{
  "n_layer": 12,
  "d_model": 128,
  "d_shared_expert": 64,
  "activation": "swiglu",
  "n_groups": 4,
  "positions": "rope",
  "rope_fraction": 1.0,
  "init": "uniform",
  "doc_mask": false
}
Below are experts of layer 9 (counted from 0) of a mixture-of-experts language model. Rows are named down (a neuron's output weights, with its number) and show model dimensions 0-127. Each number is 500 + 40 x the weight over its row's rms, rounded and kept within 0 to 999. Numbers have three digits each.
Before each expert's rows: a language model's description of what the expert responds to. This comes from a sample of Wikipedia text that the model never trained on.

# expert 42
Commas and colons. Commas, colons and semicolons inside lists and infobox fields, as in Platforms:, the comma in author–year citations, and Rome, Italy.
down0:463500509477532437463500504483463489505475507438546515599464575489464416480520520503578485449488481510518545437464464553522441519519500490530504441466561486539558474487498484449568519525449584483536501565517520478464476507519548553510463516486572470454486493458485614511430435538440538467440463477494483505479501494415502597503542473530471504483450417517493553508488448475458481501502
down1:571488502526429515540547540482542559507542538565519510509545465474523454514463508591514543521437503495494506519563552503537418539469500551416541520427489510473477501536501544462483567491433544543537509505570485433575462479558476449486507445491512507475456469560481566490464504498494459590469509433555494490522517529593528508526492502499455524495431535500454535524559509476559467556538
down2:492556539503525526600483436481563549502472499491538532559471494416479504517446493472529487515545515538514434530562452498479503475467485574521503547491574451575459434554514530427501593510471547503458480519445522490491481533504457486537456514510524540463485506630481518483513468482531530537453480527485443573538467550440484518486502442455530546593483514485541477540514478496461562472479
down3:486510541494510447452474471518469518507458475509525533484589543493442585452493543505573460445489552493454508396468515564522491526532549492511531443510493491534501496454422497495566497414471504511511506494493462497496540550506539527557510476512499654440516504562474523535585448562441553527470481452549491477552465496531490459515540474546509535498530512443523533555498498543528521540556
down4:472479511467586551479460524590476459490534474500507437552505503503528527561517487522560476465501474527494494513436489536471553524559503458485458525487538487582468418465458482528538554501506508467461462543470469470542455403556467473518448443474454494589538516449421473487566497471466477482496490513531535501506470517542526434493525484577574480500483454555466502479553390505515493544570
down5:484451491527559498522519533479529465499449570484530448494447460547470510491508465533412484529448570495492465521532517481547558508460487539485502615526445487548526555529481523499523501505498506453430511441528503539502482508528549381501473491498512481576497514539435431540534467492467498492511492477534469472569525564517534505501534540527492367493427509569463554491513455465554434499444
down6:562517475494489488556449525594438505440536457410474505492470459488549454539564426478524545479485489513482523551507457482534472532435491472526450433473539524512480543447465534535508480537467480538525576558475528572524522513502386515529505493522461510540524499455486543498442542555509455430568552511504492498513506576394521501481500524458490475490468415495480514537525500487543482570447
down7:473536467451473460498433538511498505543502542502530579537490466492366480539530534516460478544494444487516451553469531473526463514508531527515479466505495522492517494535531565427524536507484549556494483522457581586506497469427459439516541503432476447455580584486536517528508480512449513471498501499490545518483475448486495553546520535517500531440524548525464522525533591445380456489481
down8:482476441584485489493548551552471541498514495389483541547519477475529467446510436495489541569514475487470451503517517556417473531505482476469568604449485439448437486504515485519485512528437519507508444488458515507536446498463464519531487429423517500487518520507518449503411515443591469477544485466503455509488506488462464507468519521574508536541599482591489541478460502531521538532492
down9:536496419467545508536468478517476519445384471502538504550542482486489579441510478526439491465457545523548509536473526523471522509563537512465478514469534474470459478481516519538527546502468526477454570478477493514462462534537450472487532550485493513504531439536576516557508423452504607490522546460435503514484491510413410483517427576526510522512491548477434440497531441471550478504568
down10:503472474480506483567550365521552496422493534538540547489504484534559525545458465497534491461507542481428485518518474442571494500498515440491524524508537494517451472455485523518542507475555518551495559519477524441499493543434496504458463492490506605444468466492511489426507457546581532500443445479649476522457508543567544496486529520503470533497572484505490559512504494491546542475485
down11:504565506498519497453477531496506458497533511482446472508452483483503478480460563477469523587501440515507487492473578502541487511478502539492461455488469534487522490463476561501513517443490482487532506470562535545604470499414461462480518489577546510554493416428462519523450526528510506417522500492591568522537503558599495470495472602519579490533491549474511584539465434468539515503540
down12:526561477504534481477556431456428496499515469519455464480548494516526461491491526456550508475518490452518379521525487533477489506463513557471423508468493551477482484430517558423517411486509524491436458529496553457519558479475496520521465486491495584535571506473465484450496494465550524508527536501556474515531530569563616534477573524492452545512523525425438545461509514486411490480506
down13:422488489457566599540465446473582519552540510559477452454522573527535496503446534540519454451596488510484483465555462477483505537490560442454543541556497495503561517515543508579587376509474532523500535496519547492471517517465514568477503523442557509513496544456524509522498507500496481506489493486517488461445551489507546498528429474543454473501424537514445495542556481485518460465536
down14:486554572460518542474557515526508511522520548565518526438444515488626507500538518496487511416488515494500458530539432529485525520553536493490507570528524531588458492520508478460540573581465507538456520503514473486473449555521548524527528496504575446553472483414534508513502506512477475459459511559509531427447504484568478541565537454495503442492486532451515496518538444511609479511556
down15:503541534455458540494450543480562424503530487463511469496484572490456566544473447545481493460442491534460552430551491496454517476493513484458475558455532556479489521604509584493481515526504500519463494474487532412427496510570437489530543549443526487511472524577545501471470447390545469508538505509515461421433458530568480514477495529474500463497525543430528550471491473504472537484477

# expert 23
Clause-linking words. Commas and conjunctions that open a new clause in running narrative, such as because, which, when, where, but, that, and verbs like found or featuring.
down0:542395481434566451454466512505502492541489556508434472502419438448472440467558548477502543572481532504519520505502498512436554493458462572474517477543504555516515500498445513505558509529506508458479452567523537497468493487498466561468502521446586477492504618471510482569394491501490533465508518505491440549519486525508545487536519501526513523508416536552465480423468508458481469494437
down1:542548491425413535542470516486533486489438488541471494488467472471560495449501528470448459502517442493476489530538529425529577508501525424520488597473477527517525561521487500553503560461492450529605463516477526456565539534486455477512499494461471483487499537513511460480565527551454484552503465476430449477486494485555445563513502571446493404562508426513477492492535448516574517542528
down2:498445551553495509540474514500474542486515496405455571498511523485472475486471467488492484443455501439497509455513511559510454481494467501443486379481446532533460518516519581505525557448464497529542500508547472480522556537486571482439514467528514527496483540468421556432541490582482600411499520477464453525513542564495524489492520438440516481534477466495594532486458510554450533546492
down3:469418528454488483481458501555554503520494474455507508485453509549389476492494508527591525493539510504542520501481620494480538457529436493483467548492465492464491549519560452546500555487553479551496502538459518435558551466516486553525462483491458521475443517550582486496496536406490489520594487551413534528480504495530515484470564505437442508515442456556596477491498496497502495506505
down4:475463496536494518560580476484441498459493485501525455563422509461564522481492487511509453587503517523525465566518473450463500451543505455521486402453541489477433540492512508449559491482466458534451495520519480407550448506467473443470553532456476505515561520525508473515430546506478532463490390474505562505487544494453528401463488503500549412447514558566502492481518512502543460486473
down5:490547489496502486534503401455516496546445558539563440535504469411518481468504525459480431522465479503496463471497478498505510458557543486515442572472533468427428564562503458536539459534470534476535496444505477528433547519489411511454474538418463484495489484535575512458439513509582486507530471477491520553538446465578537517467421443480511458493505453483465481527502529424542480489484
down6:528520475561457473475424468535472497499457503530475506563547510492609446452474455460511503462538493525474404532469518493428517485572458442526458512552520526508445427543521484426484526561542456501515503512515509451525506524503525527576533535486499473584494455551443373571509448416523463500511521506514546529462514433507444518452486525506537504453489494486525480491572502511502477472546
down7:387546513457466459507500499499520497557475519560482512541590514500472527515447459473470484555473499447501543471519527529533509458466539530616482412488466493482486498547528532435519490503470539517487535523551535486548569493544468529513457529445542513423483533500564437503507421463492458555492453565430519553543496446442488493509513437517492465514510446492444480422517564483473515450558
down8:491522465506452496487486482385540513492572535498501412431510514527535526523490509491538507455473531567485469506514447579514507480482505453500508496571538507527432468513517525510395580519525514543533446550627482486429472477501515551492475523568483520486542467469497473485481514443500505538547495503460486440533511479497559469445492570523515587503526526496470538495467497543577456479599
down9:489463537485525471562497517461485510481569569558493521474495384564597500486631447548515499483494456517552514535533511453458509437499492409527504433528525465544464499527428501553467524446487494525505514492481522527494559562468540489500536426482515447465520502513502486464527509504497525412520494497534482461485525566577456451457547562503423548478516525505462511534474505535518508444535
down10:478483560495534452576512570502512534456480527533544501487489519492489557459573541486462494552483463499502513490486558480549454478561550437511541562525465575440459538534502522496546513445502492416496495490492579549477532574454543473543527496555443549523435494487509533468545547588490468548492475522499447453484535511435591479519509556500507513545549455501500500536500497548376495543487
down11:534537505584527400437446459512501517477457564461486541464449458467407439539543495450554507429515478512465531473460540510552496417492483473550550488453524523519454548462513482426426459513469539503491522502472514445553509476525434458509508501481582428501439497459471516441482503503489566475519454485534534534591471516509548430538502476536503523459566471539478482519542521505494540491536
down12:465515548505504485511457535510456434547435503495501461498437556454532516467573511482521535505529492452550548453523551549511536493528462522610485469552476473491518466539480495589481528495487510544529494525486459559510427477467494506528483517549518512451554538407486465500471486534482596451455470538501541485468515474537500466520490462524499533474523466496411475408484518599367475475496
down13:550504517430469429439478461463537471501507522478499508505437565506475488445398515480499546580500498518472449414480595531438560515515539464516489457458495477492498516543555464521419408511581470470524504521449498557523513507537497533446562470573458477455480516499542605525470479483498528467529526463519515486497569492499511450517512529456463482453488567517478555492492558568503521513468
down14:509515469431512497487450443476500457509566509474519502453529497568465471449448465549539466433521491466432496457540490575536478446507513509481424475509448470364513503492462491463458509511512535464459497415507550474558494454506495538502448492504481494482547520557508519556552503514508528529548512512526432473523436478499453483496614405498525494552457474572513468560462568471544518534486
down15:496495491515438524428491533499485496510527482487463453468593553466485466546512570525485463504577549500458528493438503577527510592492430553571471434459480472551454504529464439504480473472464448510532545518469556449570486488434517435479557473479465448477534501516479494542465433538504507525528475527544490480451514499609445485534539521437507461549462438519523487440532477531507569502470

# expert 29
Place commas, sentence ends. Commas between place names and their region or country, such as Bordeaux, Gironde, France, plus sentence-ending periods and closing quotes or brackets.
down0:481465443484479557554508489451493493522421463458537467448546505630507561509534505525557538496529504482482450539464530442605479525532572517444482554516464520475546562519473499471484468492436489491489484499442489457481503517508513608564492474508459514503494490571561520498464444390544469546487522569499473437509482515473553480462510527502474414505514536508465504484512467513534475577483
down1:493510503509441497524520480499527497504551521442458473502411468539512503520488472531494437509462480455537506497503452459473464501517505494455472499550469488455444466457451491439516450586523454477424415491530494537471506510493486438531427540525458445555504432607481489536556469500451476437547508494469446490441452490524480585516516532514488456537535565447446406426501493528556556457453
down2:529513468449500481500488559508517517507455495508485467498477422523558494445478562505500566542532506484569434503505419482505489554473525481522476530404485494432475506433483478461510452502473416527537487562518528554541558549544482521495511416594537525546506513470470570515573534549423509537476483542433529459508478465495564501447506475468515547530585522483499536516571437560526541501516
down3:499473495465418474538476509477458476502556494506461541506481457483497524533468518517492488530500510480505486576539450534530482536524579593481434454494453452541456531451480543564464483479517477565500486471464456421515433495448494504431476499473540478478469577526484480478472549532473564491388568518455511554495506555473448473581535539514430503511502452548502549498430496477445418560464
down4:447506517521499473517556510490445472474460500479442538481537564504563429525509530543578546531487490500487504538510477471499452485444556527506443652510512497511474584418505556450556514567477505510432482448515568506462412498484497475557461482535481510524536475467522482516508460436485491447523477521499511548464496528386512491485481412486499437465481518450484512531498516500477474558567
down5:506492476479469490505535427492463493453499439515508484520527504455612550548499490553560522505430470499507488453470569583532587483514537480482443430529492465571500518457471464422482535518503479521405467470510504472564462571470471492496466517508527446502533487496493508514482560530525519449455523416483520473473544552518582390490521534601468480479561473545512471479505511477493470484464
down6:455467506535429485442446434471505543543580553528443447433522547516502555519480513462515528508488594480530509541525474504491455439493557503511498451511411497475530526579485471482468485507407512542425545542454461550516472466476508517411488550528468572545413546503468462509451465432533504537504499533487591530482529487506508506457493530538535534470565499508514496441482523451499546488534
down7:522432583570462574512448527524499475521430551500430526508492492533491467542482497520457511509468502449477503478603522515595502519486467525579504548508452462554576573490517474623454532421505459567494506499498543525508501494540511408536504520475479511482543586445482453556522529462458488475522495490493508481461465511529531518477507502470509466561481520551532573480533530505472443528466
down8:519506462493512518490463502440489511563477537420558549477503542489507507455483416559473523448446507539478511509512462558519436516501496434451518516502508476460497561477565495490506489477510563525512469511514453590534441440481450506500384504560533527499572502475495526496420596461508551518464475486528443464507479437440515452421519465495507421538501404508502534546539515505565471496485
down9:487573490617521479420479494524522470447529515444506557498517500502456462458499461559523534489484472458401411502527497486513476517527494534524478410469512480477490568481436479479521484549549457441486438467402481505459480517539578518541520492506488443458510482472413539482528473467548498582447442423519531422495457488561516494495464506520499443473571488479514474471487522469505491505532
down10:480457547543521495510492536493482520406502469497528539532477482528548545470568505428437537539555419450488489418524472531440449498437549485501453530561519445383456580514501465491516469504489540562503485511446462478531561525494416513490466439553481517512528522553481465497534552494540506444476485490488551492505526546516496551556444580526508515447492558481466521493523472504511467448413
down11:533471511569542498583486525462459456463485494478478512494479536478537535493531561519443479467474499503519476533526515444512501480466533558650600429431545476481482503485447550421441516548461548495503536529494436533486419481476519495425498431487516503576519483487495521516473539491523510409468555542486491548529546508436523564481481518570508505508511443467490454516496493430458517492527
down12:512563495465387433478546462463542467520481478524425543457459453519448480463488512519517443523497527522491483500569449472568539517512460571408541435496466558465536529529456506400481421486477516569537482454522494487512549522514516468469525561497545472469470473569517512523439447532507540484550570517447479515431540458517470521480485511490461458518526557495491506470463595483513472459512
down13:541512541474456442543482502470553442474489580457469521477523473549426453460464573528457554445494492491559565541579494540551555498475461553511492459448451569499536496487482475471480496548470505615524486510549511463510508544476542457470500514511495493370444444500529533534503469548523535518543507564449522483471532499452495506507425474469482475496497481524448494507507516467529412456429
down14:573504488436495536478526492415492524425474462495547479460478503505508478463546510551473484527452470388523446504507489548583485562556580443476518498508517546534482495472497524411507492530547545476481571499530486604450494516493464510490512534549489442513451491543512543488420441446480465485506468465503535492439526500498480478481590539520545537430587540456528501512537551508482473555474
down15:483564424452473539488492557436484524496483590540455483552533453518462525586479535395509485497483443537561521515461419483465488526582516485508472485454469446568575461526543503458487471509496506531427513582472549523491481496488432555479442541478468463481487559562451551493499476490520454479480494540479519523568422555476514423515493467505514519505494518471571523475512530550542515495472